Experts of a small language model.
Training: a variant of SOAP for the experts, 237M tokens, 3615 steps.
Below are experts of layer 2 (counted from 0) of a mixture-of-experts language model. Rows are named router (the router's row for the expert), gate (a neuron's input weights, with its number), up (a neuron's input weights, with its number) and show model dimensions 128-191. Each number is 500 + 50 x the weight over its row's rms, rounded and kept within 0 to 999. Numbers have three digits each.
Before each expert's rows: "comes after" lists some tokens at least twice as common just before its tokens as in all text. This comes from a sample of Wikipedia text that the model never trained on. Tokens count by the router's weight.

# expert 31
comes after: " |\n", "–", " (", " to", " at", " from"
router:511532468529481472448490464533498476461547522454532459427455480569483468618450514574465535490416465451508517493498586412575523493409483515485484464484500464529521465467567518568512583485455505
gate1:420587486561446538471468513406525464541617559555511537438447502503538574546449531452532545407477478456490558474502582422493456428563493504497547457520509499520533520456502475531489596501505489
up1:540504464511534517491509479501520510541486490462545480535437513510568525592452449485496478420517529401504529529510487522483471502541506563536489541596506440466534386473460595468438422489538486
gate2:518568562549443469501478514489424468475483488484416498440552525504444463405516508496461533471564461448533402512481491473534531503517545522518477492504598549437512542515469600579507507490503365
up2:485462512551463501513465425438482517450585451570483517516542596549441469551539529576545478439522511489453472486517462508472450498473572558565628498504439492472538390543524641536475519429526458
gate3:556499546529468435521529535527408412499579427562521566514596483461497452502448505561524491532425540553541479491516503501387453484517453360479472478458528579544503501487525449549506445407445549
up3:384467446493444537467531461559463518498527409384562466502503487516464560504520445467360549506582522517435484484490468557504499505526412493528432541453515508356408488435406486575513545532565499
gate4:509530535338527587480477521429576521569466522496425540466517570443536398524496542475519461554408553427555552518558483473507505509514487502533529474537466585477438480521530429581600549468445485
up4:513535540487537556540567446499499455458594568536500434555500574512505451554561506465471479433443563446508542522485558515495519472495502472491433396600590560483545474565461580512556463447592515
gate5:510518543550520585506460455525502391553547520442577447463539382529486445439534389575535569513445550538443456558530477472527467500564559442407473584506449557577539588540496493461466470472384458
up5:581535516533522536609501458551478480442531606491469413509530503419399486563469527506420580526567425510431544459486569527529456467515556478477527465600556483531508533484499444512562443587456553
gate6:479497522511511522389588405507380539490545479421517447491357593527548564537546464503483435477493562425483607497493554492509520472469481515444552489505523602415533533491552469546682548528565570
up6:439491482498478570571463481470524477506489554509494526527557437516458413514463549516425521521356562589568511433429398551502446518487474534577494459455475481553461527463515514493435494527480467
gate7:596483548547513494483536541638514538537498479481415505476559473471516511444548471485453492520542471410473450555489463500541484604467446517424471505522529532581573573540522470487477433474477538
up7:559481519456478562499507521445481474500482549517527444578431549538494468496461492477498531559428502561483572460501536573504529485521509451582437512491513489413466454379488549498504444502522464
gate8:533534546543553487515549467561505422534484487470584481455468465519490524471430483380603490484524556436586575478474503463547577546520497455465468534444465578378439576368347521507560502537436453
up8:425449507416480538520466560529507575519573543535533546521412554423417490534578512556395528575477449552443473534460504561528524381476477473513524490544528445655514381530574509432463490480548507
gate9:537497495560567537540487475470470527578602465456415556534448595467478458518528386474512492581511527412553376478492478463589514528440507448449517499574465533363485521592431520546347430443562518
up9:515483434477447551499470545516469543512519406508440503548564531506553452499525448554506414549517562464492451510527538541515532611541417573535506426557538430433480517569495549533380459504480499
gate10:567535561580526376496532571491474494468591575531458551572500546501532456514469503489512553557430426514497534509626461502635476491512570486475546506570474522506504443521569510471533465527518572
up10:549384450502441518475521409509482477471403440552497466492438491477443442458472461478485473459434522472300502517484493482472576506439537458465570578408457601518604492500444463505450391576414425
gate11:433497460509525515578433598507561459502477527412555437481499500558376525506548469551488554499467481422407493521522490515479540513518529503493492454492454549514531428456489447590537502551507570
up11:517523471499497408463568467486490626541552510501506508514519519463581435433422479465459426561554453598574501514469556515532444575522471512530528482513564407507509534464440542437489442497566447
gate12:410476557486512512408506518530600570528528539440544524536487460553457404476545470479562497450498563511485479537558566447540584469511503495451490527474576410535454518492424485597560490438528446
up12:549484479489491490548432442454488378465481477588528480434523486479528525493440520466474461545394343574448400451429436565532456515523439406617477445514470541550551483487534446414418486593502552
gate13:496569485517613418454498501572510576506556503481486495569464492471526579572512472488578503490523538537485560465545421441540449519511512591415464509451528459488540584482474469512439525484524461
up13:489451558471477547491529556465496408432468510457523488518513571549483507445527511519441488490422516563464436446463522552430487486457461479482490533540510443576476510467499537509458492521464462
gate14:510565476519426516507475537485430551523549467540503484460514480517526599520554380409550574565472619446540531486449508497507535496485587412388496490545476460598521531583598517467515520446550541
up14:461459444505494582445454520473480562428505574525556383416520556512561482452494504509603440401484592535436477504474571525562485474594418559473535520496489442425479474534463544465508508507506543
gate15:499459473588543421489415549576488544400517620478496506426541556487504480553530539498498486437506493591403525433471571513496493556535550424480535528481492572496440444487575477551515468575600539
up15:510536525514572540558558542477549516621504514561492457510415510472516630468563447598487480515513540410510479577393506555458493497457569489486483392460452416478535528513386498537435473474482537
gate16:453497558576523485453565496585471415504455528457459492465546528536465588567480572540481521447462502504514492467506506430490498493457522461571597525538466513503553494544482443470502507506523546
up16:345556519431528518544497483565551541513489543480561479549522554450447458527480516485470534467442487460481537439596631585446473508512508575530616481512446438505466525497489524460520459640500551
gate17:510567578505447469478468506530537440515406501470436564425537507492542568484521558420410521430378560499499477490451529465603503578451399515513484536555507498669391539434507560525612481544502578
up17:512513509409489423513504472559544427565416455481490532461493501499508540428538520521461554462469540472464545470480565504546554527412441535598510569464467526584520484467464577562592382553491501
gate18:457559533473531572560357471509526399450533448467504577502499451566481532572554558530538535489461475464581554541558426437510459504492565502546574498534376570600461513590492549509491497473460455
up18:418594490438445530624439500459523432508463450511528498411505459550529494570449467513507527510461448456494505500544480526561488472506497506565565431442439578500551443574540544547555447503490449
gate19:445431448507479410465451552428514492498474477519459512531639503592446458446488503564589484469521484417500492567478521439553527502557587523472534492490494553460463446464422471590496534535553553
up19:487505572535467572483494485427543495487495472489480420396451589523538491489510529503459505497526451433472496395533497544499557512499553565577515518488411449495577441552576465489389463545543465
gate20:478427397515445440492491488567518487593435506412564503467520446439540552553467459452466559453553469394478473502501492497522503489485508503470423506517575531472475429549571426426526509565359401
up20:460420457539520524512535478503418491601403490458538395477549429485574542477521484531475547494499424383486441512428519511491563453509569549463485546544523452459511515516595505497477470421482435
gate21:515474444482472464525540550431513483444489512519523505520448410508613488478566531372492456463400617513560479511461538429448455556485603615503439517513458463456506515604551573527471569365473476
up21:480416608554440466432536387599432484527558625534540555551535482445465483529569442515448486580556405573522418487615487603522594481447528492407508490503552640520471512460564565507403436555533568
gate22:518499494555424405449528534515505490529421540516491418433443473508521503490425465573515535594534429500538494507489466444495516507416454529418544548525488462461525570523525478527418535503455456
up22:533573566518455392515457478433566580594474528516612491551539510490576487412482525491494614464487519628483500479445471517432472390491376474450568389520591404523537557539542519446418555499425446
gate23:532535536411564486573481380541432472574457556375525544603498444546479550433512480575512514507531323578508519475463449487611546435511517464508530437460523401423467565605422553522539508478502508
up23:468425467465581492447584494515473571440426452510483497443541450424600442503517514504547588454500561466470629435495442578505481503463475454474402470627560427477485589402519447501500425524526460
gate24:494487477564568460502525474446512522514540521528460469467552428490492466492475581488439493489556426521496433527445495442512521538445584509575472496546548508528530593558473524608448529545579447
up24:479439519412405464472528498491472443468455503470536527564484485465513545447543472486605510524566532502503553470556540574530518492508489518495486512406464509461475437447528419406605463471481559
gate25:453463489459472535458495499488616457491433472488474509530476545521601515473588469484488469458479481513561586595532560408482525597450488341493586514446581506437496486549535512505427521405434498
up25:502397483406523471564495405451494521476495490580538502563437502554518484502423481421512442494527469533523463441519396494532494485438499603383519520527447549453516488476493522526604481449491448
gate26:488563402542527502565546452496532512440577447519483557430494468532417473583475503504397451407431521508542423501505491421483487414556596451473415456542498511500446490493548444536581520445466620
up26:484605401445475524575562454485516570436531423540530561482476509503483414577451547511467413451412552514506427461519548508460508469482568502526378438538475540549470542448519502484488494531540580
gate27:508521449560465499434486371521512455505481516515479494589467527471462451533498574481389522600490481498501445546510497441462430418510547577499570535479610596577508487525521462500413578485427540
up27:426537497461498491458417455518563501417425511402554487529436575476471524508459519500460518559471591514591534500521518506478415464531489587514543544463511591553516581517534529494470541537479506
gate28:520469422500545519532473504496531572482535453435526489485533471509463484464506547529544585461530492549551492524415472413523547477539475464523621635548517484463474492566430488525597490464499514
up28:500477526513480492545519511594556503531455485463547483500515601530394487524444557554593478482603421610507520494420538519469508485399538414516455532482461560449511484497437469566498540465466423
gate29:529535458440466563497411423510451402522586472435480535527529488536489508446457522545583517546519455563523514424467498433596578479522450437503511510500477429479586407547523468583520604522532594
up29:501461476447530440536538516456493528546450450589457478519501492431446498445454415465508505459515508486513476522503442522476585390436482379519454497468492497476574451606590513477502507496544463
gate30:471495536490416499552410513484465490499573461449369481496531537512481565621506569459480477512460470441549488478501460463547488540483564557457490578462494540450480540560509489499547473472481468
up30:539504495503548563546483537482523418512469491508542559447470462532482451511445508564629528514536532550473422447447526435546575416543566539554528583489496441445413471555573548427358524585543443
gate31:560349564538517566461504501436442477471422506615477539540502522526441545569449536447508430476455549519481501495477445497565432521543553502531477510413496485573418402541509420532493448463506571
up31:492550410491520490523537537506506561533618513460533518545415415502522607418578443444489570431477425439464458470466476489539553466417445410410527536476498526472561569462443481498516491591437430
gate32:507501440618476591469575442491519539309561561465447515487573471482445521569444503492498504524528498549543443577643487451472543511483396510441558485476452448422493507479461515506511451496500506
up32:476506477571537493468592402464590509377530521479438524464534492469442446511429557489539504461558470582509463566666498488424533531502473483432560480472467476427488469529473547462466504568530517
gate33:535449501473478470427546431584577459445554520438484512507507496419520579534551598508575577582518392504458416425513534507528534592531484581551499451515523502421371478494524471470487537452418488
up33:472553495503521652490515571586470548343479574538521465499478480523527395421572396570453493544582461551476543513464531564437473503483508509509449490521438526488495467515573538442536440532501443

# expert 4
comes after: " |", "|", ";", " in", ":", " January"
router:564409511603610477559487506505430464492519556547488364463453501535474436468445416583594478528501418504500476510434464350584579520378519506514482504502428444566512474470638548556498517516604453
gate0:586497583427553522630460600564506537488576400446512505484546460474445590460502495418575580457555538441481572495476550503464485555537494422566519489381535520371534455526587536435458495573554550
up0:518453605535519497436504396434518519572471554534428528485421466469469522555497478435450525521592549491496498553538533541501532545543592443479497532639531492551433439473531543437408431578506483
gate1:522509539489466518589504554539490456519507549442394513488516496518473485535486486484492472521432505498521494375571494462407521334555461527541435501500638563501584454552496358474521488503520573
up1:457530514416499485524413566473501544494469458542516557500555430515478417481499502396479524490460601430510459451407574546489501505480517445493470577505499522579541580478551501512485588419477518
gate2:488533385512623523473481508574492496457565488571506481502467479340543502513497444535613594444463552489470561469458498452498528507446567531555487452460434526485549547601512533526483429482511470
up2:441596539453571560412587536535490521571470490495486463586477405480548412528504416570532479491466503485446467488474540475495495562446508536469440463451436439490609513589474529451507445554536472
gate3:518500464507499384511425483535572472479461456515528493505477587514494554425511500485508432483557442649535429537555465495531485457443438520446477563403546483569533499461473429433517490450448461
up3:560440494614564417425450573496484571453553603598539509515485419497504538520514477499524399425555474536448465520506521484576425563484587452501498538486529496446481525501440514553445501509486452
gate4:517518447461550541470500347508501465480540455508535542548449471549505490525552532439463612425527495456476578480492463462503546396481528408452543505453447420409482548529474460503521511385467535
up4:493477521581438463547562490438476566569494524485531394535560520468532423406529442477571483599557527472449323564538543545483478589536464473444483498572496512535486496514519564450434571507555420
gate5:470510505549510457488497538577510487413486472592583454528528478562510540526577397601527425574557539483391537537575457515560549540525511532410502545542512448550462544499471439509436465491578571
up5:499537498497493450512579512553516430400498441503552468527508480544523514528554445595480457582521539460447491520530485511614550546530458512471505604513456478568479492462496495518496408506491576
gate6:528590552576513492512465520454492589522512501408362488485496508489504511528541545632483518592494393525513457483462520538503537536607445422629462453618429450512519547473530446502386548406510503
up6:514399413532488534451510446628469382474511489583605502531510508489545515505504506499461450466473508593407547539601542541485499513441497566441446499424519567521513509504522500520572477502491545
gate7:482619557472458528378565482502450499484474549517496566536488587501519506459543565557469539476511479536560470481516579477510525481492483435418535529481456563527493551542435611556492560423536563
up7:499497459544507538488455501458562503617549547463518459464458444506449561516443480517445478539491379516518526469389490554481493495527532418581512488415427476493500437507502394461473512545439493
gate8:520530513514491485484540546533592564597457600469516499531506472555443531527458532505553470478462511548525601539543548524450429454448436579527479503575523495458520517458506453500492500563381480
up8:446626484528484447529499454596428477483568517574450507486520503506518541483508472558420474473593492489405453474514531502514540453450622531507553557530462452521526481512573506523511481502550483
gate9:524544509513534433406484506442571571534538543440408523519540489436416520386448581564531442513595497536482476535489422414495493545543529547576536576562530423504561526499438475540502453469564532
up9:526536473470479478526552514450415463461472490570552473484546472598558531535526433386488592495461490550498566471515644524463469407468441482477443443473493535515545424494558504452583483529443481
gate10:441495420504337616506442459537486458487497441413515530483472558517449467515514495551535571481464449520541463534450479507453505541540423581482486500470549477505520559485470441472501504610514580
up10:520524561474493568441592486523585515524429521513488507509487484475444468375491500480424499549470503576512477431479519473473516486456506569448427507497468546532585589522467472535479545472582457
gate11:433545441416538492510485510497555541497418416508501472491603523473400493482505466460514480553464454421562524496560500504468510480490532599603428504489409467573475425481501501430538486458497517
up11:556536466427567472531471449546550490423382489519478500508542447435392536466485399459510475575469493439481501473476466567448495515447586545627483524489420430489464487460543468388570466496496420
gate12:540493508472556469561509527301487525543566492462574477506530562601463439474458516563501422523461474560562558464414510520496520480481599541509436541491414582411463574519505438508418451586509520
up12:489501484474463434614488517403455470521480527520511497452460534519518487554415487579514478458475547572514538462480516536447512491454606480493448520511422524480519592509523551508486491622485486
gate13:497382520463559484512521481451507597469612495558533499524431511544544508562493578476600554531518514489475435577464466511404560525470453546501487497496584502536511469514497567481504442457532537
up13:526373624535527484525512497445463511460548481535522473486464548513516436500400468539511536454547485499474338565435458521349603561424496525507471495546541429560598480514564582464519472465480513
gate14:560489509592512486547469553446449451576625530574493471496513502462415443413526550511484482463544582513516487580482469520474460518502473534559453496414537507551524410579444452561497563505503497
up14:501561499538461473488511557474540478521532582420542557401428513497514496446559534577417553448448502472503477482416461450520517479512416527565513545431521564495503500536485462575486581482491503
gate15:374541511582546503603453432467473459490584447423516490474556494576455465441505464560541395480547414453440511493464533472564499427511475565471490503609459464431529478619484502513452512487530566
up15:534578549467539400463530401571467519564569469532513566537558452516547491577486491429448436562504516507507416543563469484469392506458472462488572533482620463621517513429479491467422496484440454
gate16:485591541519525432466532538484463472449582554487505444514563525499536504576572522528414501521590505474508547432597445528481461594395363530530576541478510547462435563537501486494453444430523463
up16:420501458473445548467452523494515477489399486508442454429430502528584397463537517488455519435385531498508520520432581506556481387602541521470496525444508451557589540455472542490513502484435446
gate17:489402561455521541496491530485475435462470454538535521513509556466487481550509462511509581441490494454491529484513459510514609569579574491593569476510518548493453420513443498625420418501518554
up17:472520434403494475474543395393520467582450489436510492548521395428505511498479505507455439577486570458503493495471514508505536553526485581585573554488462508431443562472506524493520574463411450
gate18:508376582530576537531583446520561520485548530494510550510496501499509517494428490506357413514502471507482477560514423495449458530500491461556489443488560493473450585472492462539452414401549541
up18:469525577435562487495511457467526499448490478551570480533573487457555532455488517546465497540560497464578465483585514538508498523508450417611468393485566371466462478474486503529442507416430480
gate19:508555494558488472513446514440411499517555469526508474434539417517483505456596481488555488415558405491466510469399542550464496510521525411466449540532611448536523505517528553488388470465462468
up19:535493543421527459499472419476458526547457457507463487505434489619509537522481532570483484497530621481505547486565631523479535457512453475480577579450427608492423370466460458492527437501600460
gate20:476471473542560481532529505464483458558453461500472482437564376446538473570576495571518591462504548496524546525462515513412530501450552489472459477464386474450566548512549464627490497570595499
up20:514454453482541536482571512488575480516531544405548508472535472517502327501424513469549512470447558361455528485462538507551605572434551487495505520517557483470515500474556433460522489522481480
gate21:480522462451456475404549522551565545502498478517515587563555572488518494533437496449488436459532500477513499504537444419535561542542514495487467573495520523400411525504453444466529572521455544
up21:469523448511486464452491491478555518490580527615509508430526568487552500509424511507520443495498557533539489451495508467489512553519357577459452604462464590553452512475491475429528502502545499
gate22:511434514532488421561543421463505424500492545491476495561505486436453545487483485405556483460500509397449511554552504470533589520538509490409507443583577500454537583463471579447530499570507512
up22:450443581462381464496452459535442464623486457535490515490515392421498473496512464460494477523494517435507421543555474502478613509468467507472533496367432540606426498454448503454551434525501446
gate23:484594524517521610573441502531510455493536570508534484485498585438404574457527575531445505513536450450533455514499534479563493421404567482478541409552506422462470549588558453478457494544487493
up23:541464516474525352473552468424466484481526414513452515485508473537553495499554434474554512504505375500565456536505548584414442465533474469524467483484484567513563491505489528457438544516530501
gate24:515549594501469578506504577584504612510498535483540549581552546484471559537472491442515561396477528468537469457369490469476524502494568543512521414418506535507574562578529482470466559448523484
up24:527467473439525429530539464453478423558526475461539528528491422467478462425557551566419501572532499465525496427509569501471478391521485495452462586512462548499475468578451438498503455583439511
gate25:526431502498513584497521506638452476545584498503465535397454533536447493576535483478480585544480451483475468469519443494550575512507466571440452511543480552498479485526541455539470505453569548
up25:527465435412504578566494455610437471452517444514546475517588414466494520405406432461454501507630352528428499503490483496554519436430552447492455568451479490453538421456532561525525520508502476
gate26:557530526511506574456532393455627494436447577472519543471455578502593500507625497492513561459439571419492511533569487504532476451529559529532526461576530471495538518474511561495519522456461521
up26:464489468486437519497489447613563501551486550484463443525467466531587501435508474517523435481602493524551576450481564543460509668444535496493511447483543477454578554459538509478481531530478484
gate27:457480486545471512462518544495587539440466448544528536544491584521522497468498551542656447470481531465433528491540403468570486563548480466431510435493515577432533492525541521574492503465573519
up27:465490469419470439487477542378464496467461454590522535581487511433495507394472539410560427521475532506448585515486440458477544513565541447432515422551466496520532472504531555453577453466493493
gate28:474439534503565526489494546501418564473539558557556520481548549538571480512470543512513548409411511517501567532526481461495510536464511561384539454545565462604592473491487537525438470502491550
up28:527480488462526555463504490545384552440572500444467492508532451454653443542517501565423532590453494578571562422527447487472519559513477431526555523574458539502425523478535506502484471491482504
gate29:540458426566489557526554493573574506490540530459522524553507599516559561530485487545453500543482551484561562586582548531631480517512461513601489475480534516507443488513493505536412523383486534
up29:537466515565504526540540499450525481561454495473530497572544570537552578514456458635466456519488595508581634482568538538471404472469497573527554541498388492514456454447540502552452493475501479
gate30:496549477531529510517481451530538540422517458532479509458517475500490496555541574523582428518440505468542574464457444432473543514548429536649521428419477491520389405470495553455541608413507569
up30:532490514555490433450576436514660543452539470505534526440478531534580468453507534460581427528485596487507537532396562428438540520545489477583535395460498533565437380490427533493440537445502559
gate31:545546447494509535431476615525480576435481479532452514498413544502437566541453550458461534512483562457497396598455422444556460525534431530508466555493513517675453524562480551525505573499539549
up31:516532498472480568439508585476458451568427514551471469504427522523390494599435439551506512466533463525453446495481551512510548557509529524505492409549520462529470521478566599493489511526566472
gate32:408507570479429523575435511447444537612491489450467514478461520456499535500533547426527497405370519467442470517536497511580547604526457552488555564529440503493495534563454563433527502509622501
up32:477475498506491574581414481358457534528513526475534491473443460396517457474492496484546455528414512518428445479443530509457444526449485556592664400495514527503512475521541546413476449542588502

# expert 3
comes after: " |\n", ".\n\n", "\n\n", " |\n\n", "\n", "|"
router:567493570555582497569543512544428441545547516522586392416456536514511470510363465537510486503472403455449448467429511454588538506424488487490478496414463479443522439464544550482537533467552434
gate1:515569550579435513593512591455459440531470505510493532489498544558375503450412453524563505439482478456491544474534484521502456540513530444483487457531505470417582452493440639526477517478577461
up1:539441509481529520402494475534523524467441472520580515597495487546579519513601521506560551460528592487619553556494585483477501543409498532543514484471436467575498578588484417580475454565492495
gate2:467531462502529516551462537466546465446564493498490536502516517545442558589512633448508424538435544566603488548349482390567520528470510547474498520557516543416533419457526476518475559516601520
up2:515496369505543434612440588464535443455479477575546397564489460433452530563533517489491422556459518605467527479437494474496464496510462554522515466508539583404566440543545463515415509462637519
gate3:457455506484537503537478433568463414500483474479367507519494556488506441505438571543475458464475470533470423533518516475415444538512479517430516580476417547446505487471448548496570542507570511
up3:540443584428507608513455516560473477398486502502540564491507560549488488458473580410508573556479455488445532479451482516541536468520494412516517504490565549487489474568458508435509402456489416
gate4:461530490565499437334531558553499443513473484463479518503565490537536465524494525497488382609414599421468484529532552522500614563477467502412596496501431572466494485463540487514525564522495515
up4:436434497478492605400498466586444614511528618519509479490432582484427539526446514548546425481465528505477552442444525508551410460432469575458519517448514394483493425523481524448539518453521489
gate5:439479549466428521564412442503454486495495451429526532393505580436494460501453477539555529457464529561471521563485453555542594512590538489486520536486552486511391548415481469502572503536510565
up5:517522482532407475494490547484503519446597503571416463525572459496566407477529381582501496495551464331588485449591457539512454560521448489537371534451413519510599454604479525435458483516468434
gate6:473443621498567486512522502443516473485599461519512461405529499522453516533443541491528397427455512540527499509536601468504574472514423435492442654491492458478497402406536444491579429525585584
up6:621582496478486422517506498461430438493609490499517508456533494462439462479545580496518530433536401519464452462558617545457537429355484512497445578497528435473565436547534385535579484543536583
gate7:468484507458521471467542450627528532534523495476512528615517579479454496593453503447565451468533502424518503496556430457533555476444466430480494503541481465522465509435494534501618521408527493
up7:478518470502408485573541453504531426419495591542544540515472453468516535402583467507396566486527483544433508444432516540489537523430602487439502476425472435526544493485469455463433538542419496
gate8:410411576507572521556448551540500590536483511456486420492520489559574544412479497420595488458449592541457477496473503403486437422583494538517447463428543550512459555499529516543432502523428498
up8:407406478467511513579552473530559443477465571486554475504496539518380553512524404417528502358469528406462498517517468506432533430446480522566441463388450517499488507511512498546477527531512572
gate9:432528558543498466517587494494475504560500570531464434514468443552532489451439531502497552517408492454503556535436526503505563500515461579532468595448553529516571465422450389557476515483500454
up9:497476426423458445464446547538526516416512409466518542438513553471396510543541481551488488447558507445469423403581477595564441519450491417473520493635396443505428596575579600423476544486509570
gate10:489442452550523571436534462584473514530515553533549513497528417496476557533507509509589501467475449578449539527491436466545487500480508480447550418484423469505495473548564452502448509515500486
up10:539496517447486556515509549404503581503448465460481412546479508506474495471482536486481529482549455477535550390437602535502505448524457456485494499514418508438526496567480468507522434514456512
gate11:581428504548521475606509450491416561552553435477485492561466512483500593543484454573418510533520418433541494564424555458607500521553528504522522501491493568530579484531416476439532428485490550
up11:470434433519483547513555538454498526521378536575544528523478463532487461445485403507628556501515524541404492479528540540504491448481520470523463486540500464522451500527590496512463483469523472
gate12:455477460530481600553525522519514519454586478550394445509574522551530541506549499481568449551475522538482543485491506492557382502544425583527578394563533404475534533513548525506545477477495517
up12:525493438447476509478570551422539554497471560597483548450538437470515456440526491565597489504545419557442441546494518524514397522446488505492522471578529488536467456382481425449545511513467467
gate13:582470492547516494618577522543474428543505577503528478459525462519480543519387406412490524554474472546550511424419413427475484576397544538520495544436570549437498513526523433552493483482465539
up13:434507547444472491411474441462580465496443424481487541566455520512465497471603552579426495455535470414525491557574571565445541436558493446501523477527458518578473454499439622459541439493488455
gate14:471424383590498499483472431518457494543472581480479559491553459463499513485567574481514519536510458593566484442463531479451544514480632576526555432513554500420470539505593564527511508500464417
up14:579502490486527521555493509572556521458483511384447437540444502483455527459499525495476570466420521411437492499443463528533413477417405462540505522441494536580477454421531459464575424523492504
gate15:526522499571553461500534536557528466434495535516427505454504492475563512572463454495446460455580576552515564540461459498515461567469577486500537455536530592436420470477527602538490536468441382
up15:398620442488497543468609381480574401481445470462603546480494553474404479499575550428498445517453552453418425495603404542485434504388364483575361578489544463553606548508506410468486492525496525
gate16:515497534463532398453481547522461575683515521564509546516494491432537516552452502499630467522530538501483426464487435482575545492519603441522495422475507430503473492491531517539554465412531490
up16:372480482505447503520519408428540616471492477463496542425567577570493603432514471514477583493472476498439610570542559532568513489536481589452531508526453596522502430480539438541362508532553522
gate17:527495584576505467452565437489462567391511486504495455486524573641447506564521425514560626587478576545592475489565525445452447568518480465422509533502500459504446524501467609464441507485509493
up17:527492455523442498541466481529502511466441567545540523548466650553435550458481504465511565423578523515600553534488503525505394459520411469539507536464486512487520414524379500460472512509495490
gate18:457501482468438475472611532448540483471579564536496549539441465513513422528528437490456534472430466464465485541466521410500478569542508465480529486465525421550585555450510483525568464471543519
up18:496428498473456442518501581463479475557575472526500535517424432498623520457565490524476457469493538461509499537477515489554476487529424578578519510458544431576482525490575499557484483450469493
gate19:516515529523558520504469530482661446545475488467453469478535619522605504529452510495531496475423499445500580525540522464498560413576525467538401490570432474498524511518500476485542533429476544
up19:515546491571548545542473564484554412483452463522458475466398575487524397505566497517531523479479541443462565524490416496513538460644481435556390505469520531577537451544472417555549548468453519
gate20:578444526524506509493530507536478517487467526496523502569461493496532609464449575503481541556463564480515525515432411480444450528529518434504560494539529559549501510457466582477422468523495520
up20:517520431485349375503506467534523495407522624398448586576579460497460462537602487462520591519542551500563583544558498483469539512521494581442531588535526567463442550554544459485512510540463457
gate21:435518586467415527482488543480511562581537521558535564554472501447559499509453540543477465499470480510471396564586514435464524496528529540578527455524609438538478542460501545452438518502474530
up21:460532520473422495492485456520499534554455540524535498470479482475591390416505507535423507548401544544490444479553531452456453543482476701524523488405522394598505545496450522536493549474523471
gate22:438556472549507513513473498562583534498513501511535432481458450567456529568536524437463568418432506463507519536568507452495477550497482516456558499466552507432469544501644490518602451432520574
up22:435516547472503461535407478516442608570448480529494395492453455505499456498558482457577497440493525469477504513501544524557514473530418514522557526470523519503482620540511578460512572451438469
gate23:586441456526533545460484542543447480444512501486437491429556483525493499451500538500504499460530496457485508446492468504471535538558522493450490552600484600503504543535569463493541581482532447
up23:527513472489481537496412495512380472524476480504446552479404566505505536620472446508556477459453535547580475451460566527501476551501489626574516486573606477499613599489453565513512521517477562
gate24:399495448470493543503443459533473530518554489485525495473426476541495485571428514507390456520452499513536501495507534479490443497411472534521466459447664486555569507495468495489523511535523434
up24:593379472488548449437552509502474434548533449470457608526605538523457475454479462552505484511496493442492462454482460538459488428579536432606594489605448484505549539522506512497440527468511533
gate25:534569491503510492508490502514524491490423477486565387514430484430583551592552349519492464527494507556528414518550453517469518518587588539532546592510472499486509606460554537511423395535511468
up25:604401522437609463491525406478468506438497462515469541522513500477572497515575520512522451521551529430546510420515385564470540540547438546526517520444445443445393410459530521489540436533512455
gate26:545523506490513438551568522454466636556516407463520545411483448427442570466468509416528527518458466588463447536486559495444508506590535517550512513541471416547515473457563511452514580503474505
up26:435430512489485539525395512495494374606400465469545554469575508486450513458420546531483513562463505510537643476448438549548616526469449516560511558445525623386529538502467507506508379477466455
gate27:481472503594495509493463528497612550443525523529490488504491546475501524501541477560521462387496540530442468523430487491536485415491529460484509535505487470491528576474471494529516499592585483
up27:489458425477445530471441534427526483554347485438607475540496509413462490432468425517506464382474471496488546453517477484434456464527463501479482435476454503492505542571480571505544444630531510
gate28:468558432532518559458585472460516500522414481484532520385464499535541471579493468581574521525500553467455525482563523505433427517563576419482557450490492536510483433462467449548560536365465545
up28:587490516563472511452533525460426454452549544525497497505535422395438427499447539567483588482600471525444581467500425545506508524500484464492534431609519454492504472490570534526567453516487469
gate29:378456461545575358537573528470478492579540480486551447451529480483575474439497567426485528389591429509526529501486440521458535486505518472483602587455531529495510511542540530499401541511448452
up29:493465473524548506499443495530508554531414496470600503482496545569445461465463553507567413523441538540506500510458529569430369494501522524511473475423477596436527431482535472480502528451520444
gate30:464541587523499580477497555436480431548496476545484480430544521539476522581461520598485506456550422522502487492444482552476461549456538354466478482545485573517544557507542492567439432449472566
up30:507555433444475505528544454492452600611550517531540595513470406454356483521443445429489491564549512444505436523498542515632488408495540571523564402494594488567426469537526496510537436468483530
gate31:556503539410511526470569450520492529505486527488437529496484413517522434496564520475561530436530528477502523479510518452571529484396518521527557487484559564565461544541475584500597505515544422
up31:462459431512467495582351476427499519371499499447585481471486600500514478525485427569542502604547447491477580465474569575471500532557481506451457489461488513509546486451466458469407535508479557
gate32:597522583512544530458525550461399470467483433412463443445541519493583571491471567519525529574448489536449438428378533480511469444525573527442491481408558482485456466538531563508555530466543533
up32:475504499420487540549397495522547525470538570623533511536513526497442448506551492468404472376610512587561480641538415519525484575515434463514492578527550528489443521493373436546412487509601499
gate33:445542512505478575545408606535457459510515464448496533420438496558546528447492432556491356556486471582532503564483494502510478525449554544447626553560453456502547577476431449545488520475455463
up33:547550466417510505476450482494446558542497494334527455506449504541556479464490494501491465550572470490555517515504442557479601599390566521494492380476456462440501460540469492503531580544508469